Weights of a small mixture-of-experts language model, trained from scratch on English Wikipedia.
Size: vocabulary 14109, 32.2M parameters.
Experts: 6 picks a token, a softmax router.
Training: a variant of Adam for the experts, 393M tokens.
Below are experts of layer 4 (counted from 0) of a mixture-of-experts language model. Rows are named router (the router's row for the expert), up (a neuron's input weights, with its number), down (a neuron's output weights, with its number) and show model dimensions 0-191. Each number is 200 + 20 x the weight over its row's rms, rounded and kept within 0 to 999.
Before each expert's rows: a language model's description of what the expert responds to. This comes from a sample of Wikipedia text that the model never trained on.

# expert 36
It responds to: Month names before a day, spaces and digits inside dates and year ranges, such as born on June 9, 1926–1929.
router,201,212,194,184,201,169,217,206,180,183,207,193,201,174,205,273,198,233,179,197,202,185,183,209,206,185,198,194,215,218,213,209,240,220,217,179,224,209,190,228,201,200,227,178,192,189,229,207,192,170,190,204,224,211,217,213,219,163,203,197,191,183,173,192,206,168,228,164,193,210,219,210,183,171,226,205,197,214,197,237,196,192,206,212,217,220,202,179,202,182,201,216,212,190,170,193,221,197,199,165,209,237,190,202,187,199,235,247,236,206,196,175,206,186,207,177,187,245,193,189,188,185,214,196,215,191,186,216,176,182,173,212,152,200,206,169,193,206,153,209,217,223,192,225,181,192,253,197,238,162,202,203,219,213,219,185,186,238,188,194,253,239,219,213,200,210,192,204,177,213,177,228,178,184,208,202,162,234,201,195,193,200,206,194,227,202,199,203,211,205,198,211
up0,200,231,211,214,194,213,220,203,213,197,213,203,217,239,168,213,217,210,204,167,165,164,219,185,174,164,185,233,191,230,210,199,188,193,223,188,205,216,175,226,199,219,240,192,164,179,191,235,206,185,194,182,218,211,211,210,216,195,192,203,212,206,216,165,190,201,212,166,195,231,236,196,213,146,202,207,207,200,210,205,222,221,207,193,203,190,206,199,189,183,191,164,182,182,193,192,196,204,224,157,203,200,193,200,229,206,236,186,201,207,213,255,168,214,193,191,189,230,182,247,195,208,214,200,207,202,148,190,206,203,210,229,163,215,205,188,223,188,214,193,235,223,162,201,199,223,229,197,229,208,208,202,181,161,177,214,197,233,190,193,199,216,198,172,205,207,175,173,157,171,182,201,185,182,205,216,210,222,215,229,194,237,195,185,191,161,200,196,203,217,218,202
down0,192,197,220,200,173,212,201,178,220,169,199,203,210,197,213,248,161,188,201,198,192,219,229,209,186,179,191,181,192,230,220,225,187,193,180,216,231,211,186,222,230,216,202,211,198,239,175,212,199,182,207,171,220,193,220,177,204,181,200,213,218,227,205,214,200,208,181,216,205,206,205,214,191,194,202,179,221,178,183,187,222,197,202,236,191,199,223,193,211,156,201,214,183,216,230,224,228,189,194,203,207,151,204,201,155,223,161,211,194,218,209,185,169,200,199,214,202,188,197,183,166,235,264,204,198,208,207,187,191,196,220,201,207,229,182,220,192,178,183,202,204,221,182,224,168,210,227,199,211,188,178,179,240,203,257,174,237,203,180,227,172,172,174,190,209,202,137,164,188,174,212,187,179,193,183,223,202,210,191,218,182,194,188,213,203,191,193,176,183,191,198,218
up1,200,210,184,215,195,159,226,183,193,212,221,200,209,200,235,217,198,189,190,197,208,192,197,190,177,166,184,231,179,202,236,212,201,225,220,184,203,209,205,184,182,195,207,203,234,181,201,177,197,163,195,193,192,166,184,184,224,190,160,218,192,198,177,210,234,182,189,198,203,203,206,188,210,183,203,191,195,208,180,233,224,205,175,191,220,173,193,195,205,167,188,235,210,196,202,168,191,182,190,176,211,206,222,202,231,248,199,241,240,229,202,186,174,218,211,194,173,201,202,186,198,189,203,187,175,180,203,194,183,190,212,209,202,222,196,228,212,196,217,188,212,229,205,244,173,215,166,145,214,191,195,205,234,177,246,167,206,171,183,151,199,168,204,171,196,201,209,167,228,212,210,187,187,210,183,178,194,228,199,211,167,227,222,244,208,193,235,198,182,179,192,227
down1,232,202,193,206,219,215,246,214,253,175,191,224,190,193,212,202,157,181,211,203,184,180,200,187,240,201,229,207,186,201,213,211,187,209,207,210,221,222,217,198,239,157,186,198,233,219,217,206,203,211,195,191,198,167,217,218,194,183,203,183,187,208,170,204,214,223,192,165,195,176,209,193,161,197,195,221,162,191,200,206,185,191,175,223,197,206,174,228,192,162,236,224,167,182,170,166,197,211,178,193,184,193,176,169,208,182,180,193,189,195,200,185,165,219,205,194,189,187,230,200,236,174,194,231,168,228,221,199,180,214,162,194,212,203,159,186,211,200,195,228,205,219,205,235,231,190,194,200,202,191,198,191,192,211,215,170,211,186,207,217,180,194,227,196,233,215,165,194,187,218,190,199,158,219,195,213,190,173,185,187,181,188,154,193,190,173,206,237,208,200,180,177

# expert 44
It responds to: Standalone space token right before a year or number, after "in", commas or dates, e.g. in 2015, May 4, 1998; also en dashes.
router,205,201,185,178,210,183,215,187,182,172,215,205,215,185,216,246,197,239,186,197,180,182,198,201,202,187,217,223,224,209,228,184,249,194,168,182,219,219,208,253,171,166,223,213,200,184,222,185,214,172,204,204,205,216,215,203,241,197,200,198,189,203,181,165,181,177,204,181,210,194,212,211,183,185,227,211,212,191,217,236,159,172,203,187,206,191,198,175,247,216,211,200,188,212,167,207,219,200,193,191,209,241,202,195,226,195,214,217,239,208,195,168,195,188,189,178,177,201,194,226,217,175,201,200,212,173,190,222,196,190,186,204,172,177,196,179,192,213,168,210,164,216,170,224,171,188,213,184,226,162,230,190,197,203,215,202,185,224,221,207,209,220,221,226,193,189,189,202,160,216,177,227,186,196,220,214,177,222,217,200,212,211,198,217,237,218,171,256,175,226,206,207
up1,197,190,200,196,226,185,201,173,191,198,214,197,218,189,170,203,166,191,196,221,232,184,231,195,207,203,209,204,203,213,218,201,203,204,167,186,189,200,196,176,154,176,223,174,185,215,248,192,205,161,185,196,210,179,233,197,210,193,218,194,201,208,200,190,228,210,208,195,218,229,211,201,225,176,206,207,187,213,182,212,183,210,241,184,226,206,224,224,163,203,188,236,181,212,213,170,235,182,190,214,222,204,193,197,215,173,201,186,236,166,183,191,190,175,161,194,226,225,196,187,173,207,163,160,207,212,217,204,169,191,181,211,221,173,171,187,221,212,180,190,220,205,200,184,214,216,211,177,206,192,141,178,198,166,217,211,163,195,210,202,206,209,229,216,182,188,198,172,165,166,229,196,232,223,191,169,195,249,191,216,209,187,210,209,189,189,201,222,220,180,212,240
down1,173,205,189,201,236,219,200,225,240,198,213,195,181,204,176,192,191,188,181,205,159,210,192,187,199,152,222,184,204,181,200,215,196,190,212,191,146,194,163,210,206,192,179,189,192,191,208,163,211,197,219,167,204,187,265,249,203,197,217,174,218,200,216,213,222,196,228,198,169,219,192,174,204,195,238,226,197,183,201,191,195,227,225,211,205,173,206,179,188,182,172,202,181,202,245,175,185,202,174,213,168,200,217,205,183,206,230,213,213,190,184,212,187,215,243,200,193,169,225,209,203,179,186,193,217,186,190,185,195,214,185,191,180,232,197,203,212,177,170,178,201,172,217,199,212,243,196,189,197,188,156,205,192,148,196,193,194,219,222,216,207,219,164,211,184,210,204,221,180,191,178,200,229,220,192,183,181,189,212,207,186,183,164,199,179,182,223,197,197,204,246,207
up2,187,171,217,189,189,222,151,185,185,198,196,174,239,176,224,216,191,190,193,177,218,241,202,238,196,208,243,187,183,190,151,157,216,206,136,182,212,236,232,186,240,209,213,194,219,193,201,184,191,203,189,194,182,193,171,204,201,204,175,208,177,172,197,183,185,177,197,176,168,210,204,181,216,189,232,219,214,199,219,178,195,171,178,224,184,178,178,163,188,208,211,196,170,204,190,203,181,199,191,203,195,177,176,209,187,231,206,180,216,219,201,207,189,167,216,226,212,221,204,214,230,196,186,214,200,176,176,210,229,228,227,223,199,219,220,180,216,215,202,159,171,202,221,221,210,221,211,215,191,207,216,211,193,217,160,207,175,225,177,182,205,202,199,226,211,178,185,177,178,205,190,220,182,220,163,181,182,215,215,203,174,209,207,212,197,229,179,206,209,198,224,211
down2,239,186,181,190,222,204,201,213,199,214,159,188,212,177,211,196,195,209,204,179,204,202,211,210,181,192,181,191,232,188,212,205,193,151,184,182,207,186,218,203,218,171,212,188,218,181,192,213,190,237,222,205,242,194,221,232,209,215,192,216,199,182,225,202,180,173,214,226,203,200,172,206,179,170,184,200,171,205,212,185,231,227,177,202,227,207,218,200,186,193,207,229,198,201,172,191,263,198,221,240,195,202,200,204,230,209,206,246,221,172,223,211,207,188,177,168,175,232,194,185,195,203,208,218,154,244,208,206,190,180,207,171,209,193,190,218,182,214,231,185,171,152,248,216,190,198,210,213,145,202,212,199,208,224,198,178,183,169,167,211,197,206,192,182,215,213,176,197,195,211,196,194,212,210,173,206,211,227,210,178,225,210,182,238,179,210,199,235,205,188,209,192

# expert 33
It responds to: Digits and spaces inside dates, years, ISBNs and table numbers, plus month names after a day, e.g. 7 December.
router,210,210,179,187,221,162,218,187,188,195,205,188,195,173,221,253,184,233,161,184,177,178,201,232,204,190,200,204,198,218,225,197,217,188,205,188,236,211,176,247,186,173,246,190,194,150,221,197,221,187,197,208,207,198,231,217,210,189,230,193,205,202,183,177,185,174,211,163,200,194,234,213,176,193,218,201,182,173,213,212,180,181,209,186,199,215,187,196,214,207,189,213,201,178,165,198,227,198,204,185,195,232,198,194,210,199,212,221,235,195,180,203,197,199,161,200,198,208,220,221,214,199,197,197,233,199,179,217,174,183,195,213,166,176,216,153,183,212,172,226,197,189,192,211,191,179,226,202,224,179,215,172,200,188,214,235,177,219,204,208,239,238,206,235,199,184,204,209,174,221,169,241,175,181,188,213,207,215,225,204,178,181,192,184,238,177,160,216,191,209,185,189
up0,178,186,210,218,235,184,238,180,207,203,214,190,181,223,212,209,189,190,168,201,189,182,199,197,198,235,202,217,196,211,201,190,246,194,220,221,204,187,212,185,232,214,231,142,187,158,202,210,233,172,179,209,191,182,243,192,187,195,188,239,199,184,201,188,203,217,197,200,230,209,195,206,170,204,172,195,203,194,155,191,175,168,244,170,179,228,217,182,186,203,196,201,190,202,205,191,197,216,210,203,202,182,181,191,182,182,179,193,241,223,170,197,200,185,196,213,201,195,170,190,213,230,196,179,193,169,182,225,198,227,166,217,172,191,218,177,185,209,202,209,178,172,157,191,201,211,212,186,247,187,191,200,201,215,209,187,207,209,183,181,249,226,162,196,194,212,200,163,157,170,186,215,207,199,200,207,189,220,194,183,217,175,223,232,211,219,174,170,216,192,194,222
down0,225,188,214,179,176,173,238,234,178,229,169,178,226,210,176,197,198,198,187,219,182,224,187,198,198,213,178,186,210,188,213,205,237,185,175,181,212,167,204,174,186,180,231,203,180,188,195,187,182,207,206,163,183,169,180,179,152,214,189,204,218,163,209,234,228,195,158,211,193,219,199,153,193,179,202,221,226,218,185,232,203,207,192,185,185,199,211,222,188,201,201,211,220,222,232,197,169,236,200,185,199,200,158,190,225,182,232,217,172,197,205,218,206,233,235,187,177,200,212,186,152,191,174,186,203,182,190,185,205,206,203,216,214,175,211,193,206,180,242,188,201,155,203,212,194,191,233,185,195,203,231,204,202,173,220,185,220,216,173,212,191,206,209,211,186,220,210,173,197,181,201,189,208,195,206,176,200,198,164,210,174,219,211,187,177,150,200,184,186,177,208,179
up1,184,224,249,188,196,168,193,217,191,188,207,193,190,215,197,214,203,198,198,211,213,178,187,186,187,209,196,181,174,221,213,188,186,188,212,204,220,205,224,222,203,184,211,174,190,179,196,260,197,204,162,193,243,222,199,179,185,172,225,212,190,219,223,206,189,206,216,186,213,233,209,188,182,207,236,224,160,177,198,206,227,211,166,223,184,212,186,184,202,223,219,221,224,186,190,216,201,203,194,189,188,207,196,172,186,192,192,177,191,196,195,228,210,173,208,222,181,181,196,182,189,176,263,212,183,214,200,171,172,202,208,207,175,160,230,167,159,219,185,238,214,188,136,173,210,198,206,201,224,181,211,222,194,200,234,221,215,236,229,228,199,201,185,198,195,207,216,175,155,238,180,186,208,178,212,203,214,210,192,208,228,202,181,184,200,177,197,209,222,214,188,189
down1,210,199,196,224,218,213,195,188,203,218,176,223,188,196,208,196,211,186,213,235,177,218,188,192,178,186,203,167,226,218,220,190,192,147,212,243,172,210,199,183,206,192,196,215,190,204,215,218,171,244,233,219,228,191,181,147,196,193,236,217,190,209,194,210,193,172,198,227,210,205,225,227,170,237,198,196,192,177,263,204,216,226,223,215,212,210,201,191,196,205,201,189,210,173,217,199,193,216,214,173,178,185,224,205,172,168,237,187,194,194,159,172,223,219,194,203,178,214,192,187,185,150,235,193,180,206,205,199,212,201,215,209,205,202,195,221,201,199,176,207,200,191,195,232,226,201,180,162,199,205,189,169,226,179,180,146,184,229,193,180,183,176,181,198,196,218,214,185,213,190,201,204,206,210,191,144,174,212,184,222,227,226,191,206,201,222,220,200,210,194,187,219